{
  "n_experts": 128,
  "experts_per_token": 4,
  "d_expert": 32,
  "routed_scale": 2.0,
  "qk_norm": true,
  "attn_scale": 0.125,
  "tie_embeddings": false,
  "parallel_block": false,
  "warmup_steps": 50,
  "final_lr_fraction": 0.0,
  "batch_tokens": 131072,
  "doc_mask": true,
  "dataset": "wikipedia_en"
}
Below are experts of layer 10 (counted from 0) of a mixture-of-experts language model. Rows are named router (the router's row for the expert), down (a neuron's output weights, with its number) and show model dimensions 128-191. Each number is 128 + 32 x the weight over its row's rms, rounded and kept within 0 to 255. Numbers have three digits each.
After each expert's rows: "comes before" lists some tokens at least twice as common just after its tokens as in all text. This comes from a sample of Wikipedia text that the model never trained on. Tokens count by the router's weight.

# expert 81
router:110132165101171174125198183148105125150114068144115142114157163110164162114126161108126098155102138158124171153112115059104124114101166129151111120112208144137119103138144134154141144094153089
down0:129150142122121100137120070152127125068205148096103071140139118030201189100007127124132141101138146124134145117163056051126118110159098071129121067086127080113107144128102118036060149145156129
down1:058113124121142131130105159071092084168136033118191123106141124105133160118165151134081140092114139102108161165105101109073153130103158066198120145142121125211144136062139147097042183151143177
down2:106090164117082130192162125115080141096193165146166134053125177103147157140200159136138127076184146096230132148137119136163064129130066120132066134079128118124109179155155123138100155103161108
down3:175187117082136141126005134132117108143097121103160116132065069138170150106109116148138106122097114151114097166139190042140198141147157151114192087140078142137086129035073064097167060122103132
down4:128119199161100125120118181084120092111111101189084147205065184192164081180096127137099138116080104098121070153135144111101126141127111146093137107161108071109108120149123146105140115083102122
down5:176050136109130111111124170149141121115123145184126117210122135152150105120141126098137095098082149171122140167083183161073105119161148072109113064150120123143110136100193113197161120175121103
down6:110105146169086147113095189134167154211095137111121104138171138128167148139131130142126142157103104109092064110123128133189167140159174152132115141143157114131174137129122163127108119104104149
down7:097108136137080107134116093182179205173087133176156148170091131076173145083152093127119143106109132108132137142094154199147088087131129189102111059091120133157142170095126165139084093144097155
down8:129147117120150103141137110157039141143160101163158098147092112085079112179132136151152152128081132110150115144139175158095160136085138121152168151131144127155154144114117148161142210140178132
down9:183130127130151132151142156171172097103172202210154170148112162139090107133137161068179121099122116135144144119155103094068103137152156113134140108117117165172167098159111109081157151209129123
comes before: "was ", "is ", "had ", "has ", "also ", "became "

# expert 107
router:102095186150116124127138152104094150149089111081149104129125137116139153167114100134157111146153103182142132164156084124089213110144096145194114138159127113169136115156124164168146176095171148
down0:140105089151124180085148104107107142091092154113151109126151069124154115151167177189067110076174066147113138164108124149105121120156186115111170136117144123143157091111136147122095122109144156
down1:141148128133166083125113108142135189141058197117151081084207074122073138143095091198163153102147143121107084216164176191124130113162149154124165154104109101046144078150105117124079095146082147
down2:147088068116095054146136121172131192124178122161176074113156148128181158180122066152091153117170161101110169112117163082174099123113110124126162154118114145124139079175156115080107070158081166
down3:113148138086075112126137118132169148156139138126078102130105171147143061166122146098126160051129148114164160136162158150120076130133107123152120138126108138135096100184168158190105139124158144
down4:134157132184107151100150120141127215105138167115082106136130119077148131188123166140121130163108096120159073133058102154132143138063138162172060133143175114143134089132141196140167179117136123
down5:171170226132157093107127090105131133131141098128143117168161174165154136088114169074096179147153142105117148124147133124137081178134136072137156114173132102121168088152171157171141167148135106
down6:110105167122130135113116101136115119166050179144118095177103104154131141136096080128162141098154137113129151100149159161113093075097130141154147085123081097154096113176132128138144141134121142
down7:138119092130132098101132127087141109113139175116143153096132127130163114091096155137082139152100104099130118186121124124182092080158115118065161129137169171122141138167076213149127073085167198
down8:156173077094193139089056129132150136119123133112144159120121104117151086075114096079140112139144137148106164175178113107153111116151128145131132113156110152109170161088150138143139071121117101
down9:137113180083107121104138123078156154110099048132101161170083147162151135069080139114170090142171097184129153153152122156101127118146090167167121090105111127142049165184121125137091136127080157
comes before: "| ", "(", "and ", "who ", "as ", "="

# expert 71
router:195182118081094133104121152145125144178095133180066165080159111148174074087154136116140147122126149109195110198117135130123093097113148171104136091128153104165122206081103106135136107121158094
down0:122073193109127133019143145093088125135151120147055086170120102153192117166094124129120121125136085119087161104117155175145162108143129055101108162099162150134110121093092161159143091144126122
down1:153087080104117093131149137150171107204119144128132156136141163130129150154129149118176161129115102160180097136120091153106140122151106134102156165169180172113108088148100196140120102113151166
down2:138086127123122106141210107118119125103161146067164166099128111081130115107116080114112117072112082145127137109124080127098150140104133104119147169209113089049087081121159129085109157098123168
down3:122160155123101157176153086143134108114121174109153156131111107140130100152154103211155119121165099186164112130092168182118117026117115159123132181119102095119125097131108072124123145114096092
down4:148181173154110156143151132127083108188089140176110090080143113169135160130131184129077123133100147129139173095170073086112135059191105110255051099105153092099145110077081109090132180146166097
down5:108166130106111133103144122128091086082160141186128117167096099130073123137104079150118080101154081122126143161043104137115150088094192120085077125141086155146157115106059147125098168097119073
down6:148139156173160175125132119125142146159147135093125091162160140159112083098200128142150118085060181106158118084126161148110134131090139151098179084141151129158100179178162115214154141094113103
down7:182176159103169151125120110147095105156140099148148051105109180122156134127129115100094160182153137136141169101161094155054133153149103183156146133148116187158090098139099149084137113099149111
down8:153118123135118196191084128183107133165172109109168098141073121081148139120073054146123009168119176037143095094087091121100105158123117154095117135090134146122141132138207094102158153133119106
down9:058040124119129147158129118132138141130151165119143120125162126118129086119166097042148127185112099118193123126101100203145082137112060121109201141144098125137141110188115132152102129102140133
comes before: "the ", "a ", "200", "201", "his ", "this "

# expert 25
router:148119136142139133092164143114107089159113150107136122104100150116129136118119123122119112071064144136147123145086148101145144104119123164191159169109143091082100157067096097113140109143181126
down0:159144083146044142091148169203089126139135132174174153107089121093115081100048104158157153138165129135114126120112132108088103124123112189098131078115133160204138110116096104176136084106124070
down1:123133144127079143062106081080097133153114092131096159044173214176123161100114114155119138133137152153118124130185101089126151108134149144132097043109131145145122185198151167080112130076166139
down2:130145137167171090075110171132075157158157059202144060117139125087132124153125101114134131060157118136149126157150182145157131170109173038168107162101173091137178104043119125120103179196095152
down3:110142153088138170102108115126098125089092130092088108085154151107158098135126159147101111087121131147134070126123116091088116083065135115124109124142104159120116124143055142172122160131112105
down4:169099137137130127142058121135096112162166116111181122146138110146180123156108103130147137116092141121147081130164125074080135114164124157193134081164100092138106141164126092132121121097161121
down5:099198087169170111140110099131132151099157154080176141139130160135092142151081168163103061114107113135125167139138099149100119070108138157148123142123071074155179123087140088138130107066092183
down6:138157175100151141055137134177119077126157096168153120154060154090155088138141132187120108109151090124105148135159174090181169168132170188149200076121157207155169087145148123151165115108074131
down7:141108053133098102098100161169154119027163138122111173111073105145107163119180144159155087074170121121141145096100119147132167167137077134089192159169143155135113116151173112078121145137141098
down8:136076100126103105119159090139145041168132153126108189138102143117127142114127072139084157207158125088077139119112139202117132147087094139104148115113120114083126132107084084057180114152135205
down9:161127194140130166173108124140039120120102112152096050121135106110110168186184105159131083093134117111145109055116100114125140250080152111136188080156185128165172118102104067164128163198133092
comes before: "| ", "(", "and ", "de ", "– ", "="

# expert 72
router:146125160121154192180152160070101144177157137127121133167117141115189126174165110125135135125095157136133187206099151164098149104153116131171114122128157102098080143106121078144147146147101102
down0:110153112132163066090157142086172117093163082163171129155161207120158121182106132109117146123144118130118122124115149158127139030151118157164145126179097131125094121186125073131098178142144123
down1:143109131069122132037148130162120124129128138112142109114078116087126079162148101167106181161116131115108150141137148113077117090115057192114085194102095110154120148078101103149136146106114146
down2:118185202118098105154076136155119123120088110138112125104169142098167187105101147122185146136122088123115086075145165158158143189087079137112095145130144146160103168135108132107152126163126127
down3:167115178118035120147115130124116115193102105141200088120127059150141116095136159157127099092060140140141131155103108157118170115126169165141073104132133161090160123099094105128133125136149145
down4:118143136108158155115169197155152125156142120141089051089141095112195121112156153173083091113123112161114158039087089124091095152089141115134118196182075126116119060125099125142130167062152115
down5:132102059075133117160123151134070115136129157136121159152058158214124070164137128140186088175143120125131086103118137188114130163066132091110154097114169148136073128094155109094143143114137131
down6:135098090132189104155121111114097128085124136104155127114174083172163159125084167077167107123082178135102122113157065132132143104126090105084155162123178101154152141069106143154146120149124116
down7:141116152181089166125092090132154131141143116155128098150112097116085099132130168150214140107212132125085154116119107149165163161106105125109152123126135119120089147182156157094136134105150141
down8:109166141122172158092070158131160116116177106070162126152097141146143150080162097069089131123077174160156148081119140123131150126115165102095116153109124124095130163104134161179177096095119198
down9:143153137127212148138077102097113097110126148112121113166131121099071178131166133116141127097046106172110179121160176168052111101142138139095130124161107102136098149151171136152106165140144118
comes before: "the ", "a ", "his ", "with ", "New ", "her "

# expert 31
router:070130125162133191167159094148055118077139099150096146141126112152154113110159104083074099147080129125169089120171066076130101100118102130103102151116112145084106167150062084178193146121163071
down0:107149138129149174155110099111048187100184157148094085141151123102126121111120129110171072152158120186115095120098154189139095165175163146183105124051103187124144145107113098160108209148109099
down1:084158128203135134119147103056151119129138107091145155105135113077127141136094070104098161148099164123143164145156159213110145165139107115121165184129125089115103119156198121140137119094100105
down2:163104121077077117081067152145133102188123132113176113155066164092069146229175152184155092111140139066117087143129178147148129148158159121092089147115156184142102119096159213086118110114095137
down3:082123063149123130149182142099087152114078122079086153168120098152106057159177128145139132074138140163098207100094117155097113137139082130135142142146151120085089143166116181075152128145130091
down4:141121126142070126159153148115155111152116036155141120121065209169158091096140076122056129123148098159157132060167111131090112127142097130170110112132146067147054129128171090120074122112108138
down5:128085098134052132085105105061124140094118170085142144174102145119102136140138163181135093126111169112088131080156108126094132148095175143110092122106130109103103156052070117137081176128162206
down6:094091126158147128138139147069165136119176193146118146172120135124144134089151106081131138117082098109235096105158048163134140095141138109135127137138050099081089126134166159177143138127129085
down7:139077118109131120198160130108148158116180094146110110115139121108109090113234127144098113142152128106131160120138082196087127194143147128102157135132181134092161179123152143171132111076121075
down8:075120104169094153132150095142119172108112119182116137136095070159140064132177162136134141177101147148205129107130104116099097053172146124166181153144151159091146178124154114155139136104132143
down9:099131131097136150069100135110076114168123102142127133155124090098119105127132187144106107069128190100203139149121053126140121138160184147105096136102117101087075166184090128145131126083153076
comes before: "the ", "201", "200", "199", "202", "198"

# expert 13
router:125124120132151100099206192142164076169177051162153145104117230136175128094155171137084124084105129172107130132067061122151153121072130177146096062071127091115136103132153200143193154140145138
down0:166124139120119069091130125068171090101129120107131134163101196201139118153058104132150125115145116131136152135142158149121109093149162126148111080182069081156079141176131121138137132095181080
down1:067119133158108117129133200067126134109107147104181135124095144110126147075124148176178174127126156169089184136168146128110124127084144104115161090178167116113193160123112142112141114109163125
down2:086169135167119119107104102186107107154137073105123141085095094118187176136092155122130084111086130146132087118140101124078111106156170158051135107097079165152123102118102148187170169136107112
down3:109184158150165133134155075152148139154169048152131158184136151121174159129148135145090162128182131124036071099185156103145119151166145148113117140159122129128124123119124177048095096193165164
down4:111100131151144193111139175169156108131128077091102143149149162147137125116073082134163075095135123117123119180154119106186084134139107118145126072139119121180083123114148101096119054115127153
down5:144073121133146111176146180130159122173140059114173128126130199124149171117161125063200146104146146155135096182135101081078185173172134082129115110098148087130139100157160095185158132162137106
down6:169119118127114095116150124091119124122123188106121138154112079098105090154121141122119195122129081140113135162174122113186118120104121089200115101108122156111135089117048115147124179134060108
down7:185131141153170171093128131098184180108176130194119150163144090130101083117142141093095105110157103105129078130122047141195178103129090172060074103095151180101100120140132173099122095059164093
down8:095112108135074161140085086162122131138143170122123157153139104107147168106114118091049119181118110087152127092106154133164074123117131196108128140101106171130133144068159129066124175089139110
down9:124130147143133116128156102141114126131158158148170089080130122154122078091137103078137123143082107158139121146205139106142099112164113083093155168133156157196178054126165103139177142094125096
comes before: "is ", "was ", "he ", "it ", "but ", "which "

# expert 50
router:055132187092127082183168120123102127163109120169133119136105142143152103159129200149147093203132117142110145156064155104146131124081095126122125132102134131136100188119070144142150122140099114
down0:117124195069115100097103149050117102104103132135125147207146093158119082085143098127121128114169118159101140181114103115140141057159126110116112110147124109139123105144135080120106093146088147
down1:086136050109114150187172183147128116136150143144123115130171119138112162131099144112193072073176125089142104134075091157110118136104169106144134128127186079127146111160193050075113174120140119
down2:113105078154063158138191157093129113157075104161171104128093159162055124091127101083125120114117091190125118111112132118177110120145099101089108114126112100145110152180159130177114087096079166
down3:122161092149106145164162134128186115162064160115167121184128140102125144150171113129088142074086157085133130153086079120133139135124158148107123142148157145123117145097132141082049085139142155
down4:131078109162112124137161111153157126127164124128099104128093198124082115092132113080112111162139126096157145121124130138102139101120171140114142116142136139052168164158175112143118135146156114
down5:183045142149106144161073123129124174160099140167123118204129102046159124160108158194065111135145105084102126117179154113193110119124185111107104147113126120116130139059127114097121155137100094
down6:105147118134081123133146101062164143157103156112118163142137137174118144126082118163164138154130095139187135132160120074162167123105113072164136129129165127139147067102132161047122026109140100
down7:148073165106102163115171151089065144105097144166152177204148081130141126138087109105193190162093137148169159150153193149185096124131197107073176086156191080084162172123161131139096137121135122
down8:138101163188093115202145126121151135158094088107124116123154133137117140133134165084085136136088109171157161109153121154124101153154118142104180113134104162158144116076120106152236098144154114
down9:178134113138181153123161138145116153169131172160042126139064100128113106133127074218084150061112095087104083056162127109122200154140105152078156148124086122150097092121144143125109145125121153
comes before: "the ", "a ", "his ", "201", "200", "been "